config.toml
d_model = 256
router_logit_norm = 1.0
rope_fraction = 1.0
qk_norm = false
init_std_o = 0.0
init_std_up = 0.0204
grad_clip = 2.0
decay_fraction = 0.754
decay_shape = "linear"
final_lr_fraction = 0.1
seq_len = 512
doc_mask = true
Below are experts of layer 3 (counted from 0) of a mixture-of-experts language model. Rows are named router (the router's row for the expert), down (a neuron's output weights, with its number) and show model dimensions 0-255. Each number is 500 + 25 x the weight over its row's rms, rounded and kept within 0 to 999. Numbers have three digits each.
Before each expert's rows: "raises" lists some tokens whose logits its average output raises strongly, later layers aside. This comes from a sample of Wikipedia text that the model never trained on.

# expert 110
raises: " of", " on", ":", ";", ",", "."
router:477517497489483494481491520556497493498551511478514459484451519537514531484520486507481466470494476531482467481513520482505540482493529469487521504515483529514516539507460507541521487448540506531502499543514454461500455511522524463501470503463492510451483448500460529496507457559522501479500462480513473516528512529508477494488489505500517493510488512537470471489485524484484510513534520528500491530470520506493523522487493509461511538530519458496474485482510496497546489505527484485507509527447526506476510481455497477473506464543504531513493504520513436497487481529470505515540474482471504501515497488503540505503481496535474548481547517510485516492516551499537495470513471425475509510486490506483518509478468499553460479509485480496465555481510535480505446496501481
down0:497498521512518468501493484488522541506491479473519519476494473499533527527540481558542516519485451502561483499494539508520487516463506478514528516500505458517481481478521515480512439512521465481491553482444424503502471540465477513504515501522516470477495500494449464503498476497531494526512458540481468502514467476469452545523487539474493508520498477461501459504538498516538470510494521487546524524517483500465508484530508495490485513482510543503507509483523473511519513448516504513477481491525489518526512466539493487502515525503464520574493502473515462535501514514508481514492490499457488524500501449511526520491482448502516523496462517502497526474516485512548485476537516496473507535497521473522515492468497472445451552514521504505493498494512485479517518484539510
down1:519522505504503520498520509498515500502468445539472501499486498510474554517523505492528482492501506453499523499493480500522537506510494502503504520509518496516472543486563526500537483515518516479464523495527499527503542527497498495510521501508512501538492495458483519534531505503474453524506518501510482517543500471479501508483521465539501475504516494482466540507505444521425449521503522478474502481491487526499488535459497522505509544509464476476479513474495505505538513532464512512456527478486468475477536486518479503560536522481512506495475501512518522495458453464504523516514508519467472467508508474502539499485501531571493474536503522558524515453449499526515540519526499499527514469462568514515509523512518549482512531502491491520520475492548498538459540484523494
down2:476489483464499514488525527513555512501471469508491502544519500475544474505505503480531529501502524485560518510533505510393508472493498487525548518496510514514459569526508480498493493507503515496487475520470543504524516495503533485513483480544492528508511522516466504486523511437486488565478493528485454447445497504508505518476480457500522473524515484499514469550512522498480452484514506497518521488550479508454479478526546452482461482505559506490467495508475507495512508506499454510526497470502476475509468494506495496535500519500508517473537474463501536533465469513519479449537517512496472502496488504513473520490489488537524494498505472536474488472462469488497488472483488499491508517516484497526490504499519487547501500483508525503495490515539461519481560518522479
down3:473472478490494446472482500516495492540501504451501491490495479457469552494500479523505509479539508512474489462459528479507511518492528465486475510501465518511535522472520512499481489493524514486552482510451490503531471562517496492568503526493523496520466462497450542512463482511477463499512516456530491471502509508490497482470538461489529526520490487480507488499506476493508486512502490498474524509528489527506448493505483536451518517502526467503512554546490544484552477489488497504534518505490499484508479527480476471476499470489552473490495453513485484525509443496465490502495535501484508475470474491540520502486485496449526494483505500502529534537474537503520468480527551545523530527471479486508506553504550553484532495507456488506484519455524509504476510499524506
down4:530470530488551472478508498428473528496457481491541497501524550460476516478485518537495498523451485528501520479486477461510475462523516492468487498511496489491496496502515520494477533503477502474456457506472489510469475529480497518487528474522482478478450476500524488496468482536483471484500497473480478535474497494520476537488471509498543488536516512515500498540494506450536467430533494538527514483508534508447515520467508475485514494492472504495494550495532486488509501459510498518490510521518536505474502550482510550512468539516476444516466491467472498476548474494508530530471489545486497532478469484475510496503526537478514528518507523499491455480492460490501492535555477529510502499483467525535436508485517541495518471492475464519494492507494468503497473494524495
down5:493556501476487528518476456543503527522457449475533462493491531490484521511486517478484546495511556468485486517494489468533487513558498488495521532475504508486510498502504509536516502472501534523467493509539471479475508476508523511420458480492516522477499520489540515515483486454514533514509510518517511478477529507456467505517512498469445472466496490511520499529538519480526516478498472528491490514524483537507511540429486518550550538463495499490538519500493495529513526497518516543496458522525518484485488501471480514480499514432482498514453525452513520503478493516492483482531517496479473489521495506442546474500553489480528476500520544492505461503483531504483479523515485501517454463477535509523532510483493490492471496500531503543535507488504518507509510525522495
down6:466531424487509477456512524504486518481514497497476476505502500519497511477483467494528475469544517522493549503509518465532518483455493532505517500513475509500499453522489540524497477520536476517529430528544533494518497485474562502432504469516460524491484488537502498536506478513544496489491525484501500494467531547478462517451495473498476483510490514489496491560498497508548483498540530550530500509493506494494478516543501502519460524491517536511514564496546539507546449487499495450519496481501529457530523513498492466481519503538551484492512490498553503496501492533455509525495485502483514503459496496489498519492514498516485483517489515455518475489484542494498504465501532486467491490484530494526484493507496467479475516530517509511506500519452502525504496482439501
down7:524500502495496502505482495524475522521496487549515464464512524484524494473505475524512438508499527556514507526468527496538478530524492468482439505529452501516530521521488517488527555494479521484535486495549483503495520472534497488519532514509469496468524443494521503512494515468511471499459463479498554488530516531495536520547489456495510497541480467520531464517491517507504445516560442486486491533502525502506509528486486502502546494504537532492505485519480484485503496494519488490497470478522512528521498450503510531512466518495487493479492509529483490503496490536477487519488489457486489567488479508494530492516489438510522487492528496473521450479486531473534506494522509518492483529545509522469501542481512491570525501512519511457509552492494546519502519459526524
down8:486527528485475455553501483467484517501507482452471524537519479513499478482514487484526503542529530492522523473489480460483452538524452517527505490500486487476472524509486506460502486495528532503486503521444477498527535504483492532487480476494494482491479469515518520480542515483508520501481549527475501516464495485493474515534492525504491489477464523533522522532466481509475464463485561548441501501491522481530493520527488469497539513519488511532471508474491442480454488547448522540501473508481503527497511484479514506459511504493508520530461525481495517543509518502506473495525494502484466544512494534487476478462525513481515511511482509525477503494527464484521482548434468531478468525474491530503480471491493504523524493484488515476499502459474429514520515474497447
down9:487473522477490541510487533496503492524509488512531511491547499487497480499539496514483489490509463511503459492448477488509529509478519471480513513465507476514494508494473483504480455504479521447453502491527523487512472519507524548504531484491522520492448499528450518503461502485474500493538542515488456517543498477544496515492491494541525507492497535536499441498538528526459525479459507539526533500505457476514528515482428473463486505504507504492468487537501574511491512496515504526542511504532532442504474491498483493497509501477486458520526509529467518517496494534506510484479491512482488463495489513496550570505508491492496529537539452499470471519485556484535480474506485470557537513487509498491509490501491477491494472538515522497477529478494466562501509523506500
down10:490483479507520531495471537496488484503474481518507521541507482500487482497507536490495552466507473496533487495482531503444536469480480517511484517500444516510507493500514500488489528538508500496480500503469517519463500510493450513503509498488496565522477568575458483502535512522494523489518484462511473544501523484539514502479548493484490517471512508545533490515530515466508512518486538463528476548547538557488465499523479524526513500472523484516483497505511516482524497522514492530451497459503531532479506486479470454509481520530504535511536528481483505539486501498549475546493541518501514484520531464510461476494510500527484480509468503506543511530529483477555498495489461551471507460528497490490451448517476496492520481494498508512492513536481542544499519496491497
down11:532489460524525492539501493490533465498497472495531498490515479550504544506479466470468453499485492511475533494495544504495513467508454514490451503516510503500517447497467489512522489497521511521513494524525511466471488457477536495473511470519480528489493490511497538514505527494503523485541499532506511498532546552488481483453517516482507474506482479547498510501477506512549471485528477568519524517504535483482494532500523506541488480503506532490514510477533507486523523471545455472496485469498499527513504508446522439513544495524520491474525490473515444488510498498435490461491513528465485544498538499479493514481502480477464493517514554523534466531521478490496535462518500459525473463500530494559484471474474460518472500505487511514515532509499554506500511499485469
down12:536491521461548511567503481482478497457498459535497472443510512520520492472483496447509512503476510502499497531480492472478510528482565486486494487494504453474468485468479531512520502521478489542511517496485498515543505468475478490521527483488519506517494509494522479573496508511504477510511492458457474513539523509516499523479551490484532501489454498514490477503504543500540518482503507532488488486446460500485493510482511489543495475497529490479496533542500491508495480476561571501549461475535478508513513471507527458513483487493471533508471499451441456482526531516519475489493526455490491500527495489478518502489506499567504541514502471540480526482509469488508498496514526505488486473516493512515483546514470511528510471521495510522465484480490546474485532500507460
down13:503497524497515505508504486532513496542553503528522468528511535508490475497523512520523474478512462487507484517506473502524465478500513497529534494488477479487523478491486471519536539520486560464485515542476514516514491504498480535464501529544484478507507542482455448480488502465482471523568517497503500488557511510525494504507576475461488499453485491555546526500454488486543543524500524466539411503509520545513482484457498483473503504509521488479513521486510551530495513508496545523473487530496512552493512450469499510477472507449498506477520501505499518518484513522511480494495449511527484524478528498521473455502485549473509484474479483484505472504525488498495529515485502495516470510511516473483494510518514489504536538505495482507512528527480552526492488528529477
down14:542502489515488484453503495502478532469496479550502471512504488491476507489528528480499498486496508478567555466512484532523480516473462545501513506486475530431532502485560503487491491461491487528493510487488511531513532487476472510548529520516494487484500479510505502512487466495510479491510512523474507492445529554500523487512515528497425491494501508505519502487504491500492467491469530487478480511506530528499496504494535471458486507500524522508533473486489498512471480564470526458506472524547556475527475473535472480504532515501493488446533493543521508478464465467513502468527551491503501438520494483516507476491514523493500493493469528470497505499490510505492533501411495509498468489491510491524483497498522540512471480554515469513553483497495502462470519531522526
down15:443495482456536442530496455477483514491470562518511467493500508506488523524509509508475504506484485537468477499482496472563559497498486478496519506493502495510510455483511499527481522514505491526515485514511504472469503494504521543493515456459493503562497536528511488497524510488493517495473493513495444492537484517514491505465511471460521476487477508492565476489473461542439506474479501485527540492503525489523519513468526501498495485501468526442509482517473494475490515506526489512481518556525499541552513493454489496524513504566472480521505485491499495483503519512510515517543457517495460516533458491526512496543480499546483514505510476494532504545499461521500517527520524502556549536500461525485508518463533552493527510547517508477504496491498485502504526496500491
down16:483520512506487490507488548496481490475486531501487517500481546511510452496503499499503478479516455501497464475481489482518548508465547479515569506479497525509493511504515483471566466493514492515525539542514531533453485509520493477476519532514493483465484465513511489526489468531499525493521490480502483495541479507521504541498505527493510479477529491490523537513453499508535480533510526529514461470496493516501531505531529453502448491502530470492491479482474502569530535477522510496463485505502507470520500538534521492499514492552480521493521521468480465486524467479503488507466510534481500478505551457459500499508490460498491531485501516485508532495507514498504478552520511457449532483531514522463518431516437511448476540497517525489510501505497457519556497508487521
down17:483453474502525522529492501484502514516499471476509470490512474468494501521531478449472483511475503469450490512480478562529463470489495467442475508491467497512518492497496394497503507523495495478536497468493516496485493454495497542489497478483479481512533485487491508449491509494519513536547527513529545492531521439499489482525509501525455466482507518485488455528489501520529509535463486491473476519481473513519482512503523513492503510481466523504501525499497517512485519474502494536506491493528470505458510522528468484468487548527488508459443512515476483493554511500521458480494484562512480504537481539492532514444510513486482471468482482480477532531502529478514507492528491525508508549492508493567451456467497518498540523494520504463480493489494501516487482519496496
down18:525511527491485529498499523502469459492505480516479492541517523464477488528473473498517476489474522488520509478520509514489458481480455502508512477534508514491462529509459454512495510497520504505458469516543471503460507519497510510496494475498515493488502442508470497487470526529535552494487479481518483474499495505493493478450493477482501511489487530510490472485450555498499504452522486534510473486488488471502516498480497499505489527458520538428488521432501515510481534510515471459485515493481512476494483459522496499484493494509477532500491494502477521517527484491552527478539474511495487491528476508502578513482489528456508491411526502475479509480500486477457534513477511544519447476533500513497473509534492516551508495539534465473461502486524507463472532497428486
down19:502483496517514495495523510483466512476521488506487508476520523460499527508522566493507567490493495473546518531493500508471506538485517507536508491502467534492483498501528468494519528537485527509496505481517522485468493506488546473491510529458482522515500496532495502501564493513471500512525508480509497507552486536473463526534524450503483516480479515519497480538485509493509534475506495516483508496508520564481395515511448503534496478466513525518485517496505528545518481502528454445484470506480482525479544524512474509522492536538555529538494474527495483514504473489495498462487502536479495542495550514440504508502509509534523529531466447492548528507542510469494486498496509529479491506496506508513510444493493471508513474490506478487503472549519483517497509456482495
down20:530504477524502484505478517528503488478441519477473495488488521497492512497533556525479448458554444477526507526550484502476491487472502478547512469515491470503534509501470525512528480442495519519555486508505487494497509464488458484473513524501512508493522511530513543478502538482471501495467462531511498489514498511458509522487518522424482506524521543509505505469546509457508490493488534511487474516543485519471512538506490527526522506518498488473505487510542487466525495509534507468458510481469555538444567448502547486484505554533509501464518495474522492494515465492497466507492545530527514497461513495518514511495475479506533532478523488448495493508469499495491498524526496510494518481474472456489463514467504489483470519503537508485519503482476505492478525482486481
down21:462513508511525506497499510502515515495547507504507505496511487476518487494490512549484420528512470496545519553528489509476549566442474467520559500522511465504534467501454530506472446509518483490479528531507469522499505480512495533502511531525505540477553481512494494495490478536526527536516501513507540550496526506531510481528489515506541498530512493476496485466506499496516501479502515512554463497530477473501555498530537499534507544504495472477498447484510558500500519476513507502518404484505492519519485535491504504477520504530506524467514555507463505517499486516472525499525505507502487460514515534495514536517508511492532529518488494521533518534499521498521501507498442483479519500527513490497526487512462559516525494513498499450479529502495507532491480503513490
down22:577494490486491542501492482526510534477491501505508490468451507463481481473484565521564484486532477497519497496482480496465519476499495459485506516474491531509533504488518502487500500522524492463532487491464486525511496519533511548505505458525468513491498455545521501468487506494488486500524525480484488464493532480514483496565527471471515472493490505491490504499487500512507472442548520495482496519509522475513525506468531464473487493500476534548516506475475493505509492492511530519532484495522538489517543522459528512472460494467542519539478488509420483531461519484541499497484568519467498503484480522491504516515481537472497508476469508501508458469471456505509498486517506515480535515475511506478501523504491531502571508505481495462545490475475473514446466496537489
down23:488527489513493545498472488552474515472485512504462509543502471505475530530490472510500498480533559517491490529498529526468503476534462519500473497486500548517511499522528512539483504522468516568524499462499498513508544487478490487494535484451479473462468466482521488504522516473507537508530508469524475466497516511542469525478472519528479491526500512499544527549540490500512465523476450533476511440485560511532535484513481526515481517504496511529464498501502540530532516488530514508506505474505501476526519509508529490524448545457472500486460452496521526455478501504497448480530456493491514500506554519510498491512525504482492502471527504488481511467547491509470555484505465496543491487507522454488482527495527528529502513518507480490481480519492527514493498517505545
down24:578479481562486480471522499552515506498468482516475506511493510503481578536503512517470495484516464498498504516492481487516495506539535476451518521524471539546494465509518512516476487505548478533498448454501476492515540500488524504518526489515487529519470438540505478468524476520482498437481535493474479465514518558483479530517454502507498518545493546490517462508512502482502499463518520529473505527526462462490486473496496507472488525474478486531524466497464500465489512493526456476511524499489506480489525498450504474516482525517489522506433528494527490505477475514515464483548507529515522502472490470487539481499513512500484489497476547484518505486515515481485493523556506522488468492513494495484495550496502499507505498526528503528518522502501509519513520484470437
down25:462484522494517494475474465488490516475505497492486526543494476498473487478472509484544507531512484513504520491544504517501490511495560512520493524500511507488472496499544496468491493571523484479503519484464489502508488512476469475484539503495493457557460519472478509511501499513532480458521528492450549453502507477485506480485550480502490489430509547448507497491497436509478531488523511526471516498505520519470491442497467482559493465517473530488498508514502535499526505535530484520471487487463463521533485518464500486535530487469525493511502429517486502503525465507520477527490477551494526478508501506519476490537515504511472462506459465442472504487487520483482490549539503514523529506526569484528500466508536516514494470509524516499511483468493484507493489522495517
down26:502477513511540458479490488506469538494434510492484529529505528482474516503486493487503536468556505504471504496497513497465511500461506469519474484501461546480533525513509509464506508496504516507479534524464517487499488477564467434456483504488473496505495511497511476488501501471514514477469527484509523509504477553463492458531489511534485510500463519480479509470535462528470458455491502526464505509516515504541549527535507544444516492524483485503508499516495499524524498483537485473495494501509533488471501496486452449497503506519470464508501502524526528486510492492474488464490516475550510494483523502536493459520473494504506475455538507523513548500451550498483506519506541521470521529509484506469509516511484469482527502552520523511564461493487499520432475489523524
down27:485443498513501472545520488535455479538504477534508544497497473496477491468525519506541470529522472489509482444484497508468448500521525505503483478507530466492505473492450469476489518500456488507510488487484539523454563499482483509463512469480516506492453510538543492502500550507505493510475506497457503547511494515500515548485549489497474461496466521511509518506472484517528501480486474494466469512511505586537499491455469477501488483509506462516488509505518503501471543499429516513532540497502486504504485491531450529541494490490512476516474499469488505486506515507519494521460487467474506517534486503482497487491498475505478502488468503501532512517498493471505504471479530503522512453521483453489485470483530512489535486449472508503516503471494503475572499547447516
down28:535537566495489505451541520466508489527522517498533494497498483507492518500455499508507478486511491565511447507522500503543491523502489511519456525463489466523499475510518472482503495545496503503476518493485518556454512507515505517512491434485489494523493497531479516545492486510497463525464515534477500515503510529506500485556491457489525506449505486548538506544504451484489455541493504449463471514541474488526531519462530480532482464489525515514523472524519482520491475501451498476450512497529479497511513498543500501530517471469522479481461534527470496531507541511512471513519465505513507506443548514523463524498518546488449505499471462521502514529519480513522527514483503477509515498542532506529510489511499489501503546497474493494502509478462479493467507480513521
down29:535469520519515516512531491503540476508460502461520528503501502486443440516498518513517490502536505472491491480494502503547509510493531488517455514486532485491457534495489521492467505519475546468492477502487515457504526475499470469542493513451501470458474514509498498530501491543498471455512439484497446492528483497520505519450469506468508488501522479529571525503501465522458508508496495508505513484519488462479472497486454511473530486501469536472477478519499505504455506501516510514480546508498493499453515506500467497492499489446422484511525502502520525535530517460502497481465508472489476505510478537474505503545541519466473505522474480520497494475531495532497475509512473503491500466499536497470466519519554521498538515476509510472521439490520477488492464516464548
down30:487481479512445510526509523509527470483493509535435515514525458506473505500490488485493488491533499459472525515507471496498504475464506478475490469489534493527532508483560515542489533493494500530524529538508535466495465509498529428503484563511481520467478508472487507541497522490501502509462523461500560552461465512499494479476480487515499500520503523459477542477494522506485516485501495542467454490529514499521492497497504510518482536493468504472510487480472524472508524485518485487473535463477547519522545515471497504502491540473480496483476498500487531499530477519455517535488481500489515510439510501491482543464532477517491484489546549529511504466534455455492486483500508479480470516505495536472516496523494524528488428495511545457497462509503508480535473506506499
down31:494520520499475496500453483453518477495503536515537489475516494472492521505514498499485517474518492519508462548497474505544490490528550485474466524529496426498503484430508523514509470493491496529438485532503487495462450552454489539533527517480497483470477529505491476510504534479493487490541490494481485563500514503472504506489500500517486483504519478522478496499533502475518490479510410502540509528496470547445521505506472484482477513485506481528519490526449527455498508503485520507488458492534506488495507456465526503514477501509488495518445526483441471490500477455511513521543559475496496487494528501481485499517508533440499498532498521500511478496531506508500470507525520500510510472481496484472511467471467570528482522499469513505484508536504513495504481482501529
down32:501501510482496496502543491512552495519494501495492511482497551488516506489460554506510461502483534480513522456524496507507503501514496519471479489485513476496470532473512507417541486500488488484478500463499490503491497489527491478522485513483491539503479463509517472446516518511506418530507555486526532451482480499501497499516487496531573501448503504481517471468497468524504538533506509545491508526493504493493512489520524471526478466489463504493498471472513499495512438505449530556487465481528523503457526523486485470530534551471453485492490516531506528523498488518521479517521474502503526512485518511480488503522471513466508520544455471462488511497507490505510478469488515529478518482489464498501481544524486542454546488522485472497507503488484463517481548515460551
down33:505527499507516503462487514504458533501471490493472494520481490520469518484535534471499520525482472493434506491467426545495512480513495497495520527468510504509497503522502495500482529485460518552502493503503507508515610478454476498526510479502505496509437521469474503493502491470460530469487507474451516501475528448494531486491514502442512511481518495489515527577479518502540535501518521431481495501478519506513467532479472465517529508469464508487491483511499533491467504483482505522524496509450499535501511483506496536475501512511570507520504494489479575507491521509491508499509507505499483510503502503464479479523505509479489505497467505478463460527530449493476487499487501505509526493520522489534495500464507522474525450512494545449494479505535506483512469483524493
down34:481504490526464509507494472481463501513527529494503518498516495514514534495481504500466517525525513466486505488484469513493500521523521495517488499488493475511453441532508464514481507516466521445510499516526519474504514495530465509555469522501485514483501504515547482506502501475498512518479535526500522510443478502504479503436490511511484450493505543487476468501476438475515461512514469482544496490463525464523521500472452496491506451461500507494508540523515520520480521487451511508527516497510550485535506527500508532529491513512547491465478505463524485534441502491510472460516576471494507498457501489494480500463487486505497525471484477519502420493476512495501504531494489537506447460460508505493447525480478465504489499482479496533517463521452519495514528558489491
down35:553508510492505460481500503508455466520514507558461496535534488479486484549464510486522532508505470489506553485548525520490526535470528486543487482466465483481463431515509509476504498536507505521512510500507504491500479487449466513509478541521544485510554553525505496475496471493480480500495537491473489504504533525498509491505542509501492500488524479480528524491521488556489480498498462508540484483458489457552460475525508521533463468473518499477435514488502470485516475505520451473530515506479506483512542478547501537459470491495475507492486509497550541480514487493545482491495502500510502501541467484539487485547487504481486483493465489514487485443527473457452471502510507503517482501494495472483519539492531496520532498471507499481482486468516485483527494469489487
down36:474520460503503455470506528500511528464414513489468486523497486542501534517492495501485480543537473488505534529518513528491466553452514525485491476503515555486528491474468505476526484485471544499488470479480497503525503472513466493498501506516489493520495529508487495489534467498521439477484468474535507529484536485507504469479513519511486454494467511473458534490488510467482518496499480461524481547502449526560523503494476567496467494540501508505505509517520514498490496526570502482484521502492455474474482468499483477481507515466507533493544485493482495479514518483482494492549522501517540506507495522525491454455514525549514478498482483499508495560479539486530496470482478508498492505501519506538531493501527526510500516503552476526491431512544488484512489516494489
down37:503498489517467453521534475511486475447523534531513488481475501486511497476513490518468521536504521517470505494478539542512504522499509514465484463515529424499506439516479550535474507503507475472440541512512485511475512499503517474493567498522526467521544505492524494511517499506507474523518498492500547524489506506500482505526450522454523468486494525491530455459491485463500498490499457499547490530518493546501461487512529495458490490497482518509538488520535514492454517447484476521504502499547487501489470484524469521481482506490490508532456493491512454533488489503490507540479503514549533507505474493518485512454482502540507534452480472509505480518520475473490513516516460510477509555506485461497488514553521504482476540493491503479512527507473513484454501532498553
down38:492473455511523512523527484534435505524503493512530532489501565488488491471466533494538510524481497523510447508489490509472530515498473527527500507487524522490487494501489518503498497540503479465543513471474514511493516523470507500487497539483540504508534511487505489454539489494510506529522551505516472500507456471511517477520530445514491503484447487526508498525513510520519480540512516509471492478536532524517514449502518495506506524462509555512490471480498467520469469504507539514504478489505511540486527502524503518451481513487459514512490475525504512464508543431538529508505498496519463496467428470515476525457510491493504523460479455502514492540505416475478491528497519521518484500531485460493510513478515496548509485498526479490527506525526527497542463546526498
down39:540474514504453483488505488529484499519477518474461515531462480564489476503524455428501506482488513505518512521476463487496531470461530503489470508510502495526495543505485488471514480466527484482530524473464530498501451522512458522487509470555522515504507503541502500557477513499495467483468455452512489533507511539473515510486509510500510487512482511518520526486515472523507485550512543465511506472479471483471471523509548484495481498495519500499555486493489524487516498487508497514437510479469471493511497540523499502478465519511479468535511487554522526476505545486490490507476488477528523480491497501500483503498544497524539488506483490497471486420492457537528485482522518547512460503484491458474443492506487540477492508524501508504527563488503483508509472500503553
down40:498502553462513536463512495497518489530503494471495519491501513515520491484516541505485460512505483496446495503505505479503470513490522477510532487523527480525573493497516500467504518533506465488499502474500497529463541519493484506523513502521522500474510524478515474491512532476492498481522476498528453535523441471477471486536517497470480539502507531543465495475499516490439500491499443470443515569492466533503472454493496477523493447512503520492496444535522490488465516516499524514455530506468511520511532499527505510500472508480496507509525516495507488511508513497496457434475503554507529490489474534470549491488485464513484484591513469471510521552485505502524504507520544509521521460524518463485513467504505502479511532517495504504492485553497507509506450507488501
down41:470517498498535497493506537531503536468501450567507498460505522514432491498455478480500507529509487509535484490489516546444435458503504528518494515460472519474548464540515500506525541508481482520521498463504529535490503498507524492499496530515539479485503470525525492514477491487538528470489498467499529500522528508483473517493513474516496515508469489490498490476528547468485460492513523520515466479444526519495476482554516487529520495574504494487535504491514548485547473490562505502509479526500516534487489527518524488457499480554502503437486509516488509514515504500525508474500509490531507487566496502510483505521460487525503494507497514534473481484488500507512497503510490525462487528498493475508515496524491525506529445561474487489506508494501520522506518432510463
down42:493533500496486479522509538500473492515511520510505453497452507503476499496519481487518525508437468492504452491490440534486476499470489498516470490489516514491521553506525495482520520494457484515501547501550520494479506520491502502514499499472463544557532489514503461523502471492469525538482504502494477502512506520475493516499524491493493504493479458496464510528489544461516471521517545562492505465494478529496505511496513494489477505493517527438469529479518533519508472470479474494487513499473465522449489547520493440524502480507496546497456477479555507489520464518531543513552431497500508514464503499525506510508500497489488501476515491533552496531531468465452484446543524498518511536474467537507508495461493508487446456485496527508525503521514517501506504498464510
down43:491507495528527503481476499506463528492507466472530480477493447553516501480449538500432523483523496472511546469480536507491461524496482510430495530548475505514451504518504565519531494472483525498479462498478474462509532513498450515505491483455472507476472474542513474522494516470535533495494463490500502471505492561451516518509491462500503482493526505555512505513522524521513505465505500499498484468522518519446496490492486547522500491508482489498497524461465485546519493522487530498531485542522416536511467490506499464536482515507490505510461497490541435511515485536493512508506492467515466528493500505501528471520518479530484519519502472464537489470502526499528482485544479533492487490483506502510470530531475512493514505503505510523527501521511483512506504489522519
down44:493489520498458511486488511501519488505488499506502499459539501511520550497448457503507518479520539507492536502495508469511541478443494507481507471500449475503506504493480500497455515492510531474503501547493467476461508494548433477502492522515516516517547541501477545452508524454499477475492454457521494490525455514454517543480503503530496522486479472482536535511510523509484520492494496493524522529515504525517505485513488479502521477496489446515499454453502475554552509514539532482505496527495491513502547551490491517517514500536546517506494519509496565503482502513536481501511499466497521492482453496496494495477504474447498556461540479485511540508536505533466500489495539488511518536476513507547478533462491480553520513518501454497509487520525497515507531477487492
down45:498473509518526516510583491483471520486523491464516482542450549488552502526483498528516527458495468483501481440461506476516522511443481445438481517505511484524482462480466516509522515463498518510499497509511522495486500517522559534493503483546497492470498523488524478507492501535493464500512485531476488481481504548508492514508476487507549516467492486517531486503542483487499503508521490487513486514488462494499541515517529512505493492526502474502474492450453521480501555497558492505534506497495480495502507503507481501523490482527477493512481476451499467503492550520487473505456487467538447510478501510514499520514497504479498522449491495492503522495500480537467498510510548525505516503570502491469519507508489467515531465508515577490489477546450500462501537518489475
down46:487527475491457471533502491499477508529501470471559504467490476523528436521535471493514503465544520445533498506473499511491487541523507507487500530495501475518463493461529513455509469499513493497487457481477489535497508519487469516485541485541481512500525505457528463491505463494483475502541477487474490511501482516472449500502525462503444475522528500510500515493496520548511527539503512511463484479432515497511476511493492447471495510471495523500510509494486499482525492511472531474516506530485546496525531527527507484471510529460499524503510471483452495504531488515489482486456537521517499466477482520522489487542505478500478481525538499527515471494483491485531497493486527512489486544483547465506483484482524565487525445529497451483516480508533528493443511488434512
down47:531526473528489523494462484521511538479515507485462497469514544522537516472491491510517494524485535512489497483488518540470505511472518490539513479480463541483517521481488484496476530498493467466493514496517512518506477488478524523566491469531501421525497545529482454466501504486465503521462530458517543476491474534505486484479469522496520524463490477516443507502507488493527467496480485511477499473457460489480500498446497509462469459510473504473473519494478491535503513516462492504484488497455494473509482465525478485491441483472525441496545489479515494497514545487500525479463514496458492508517499494477488505552490535508503518516524508459482514491480467496514473481447473479488509509543513484521529489524539523557497476489510490495512475473491511529519536453488437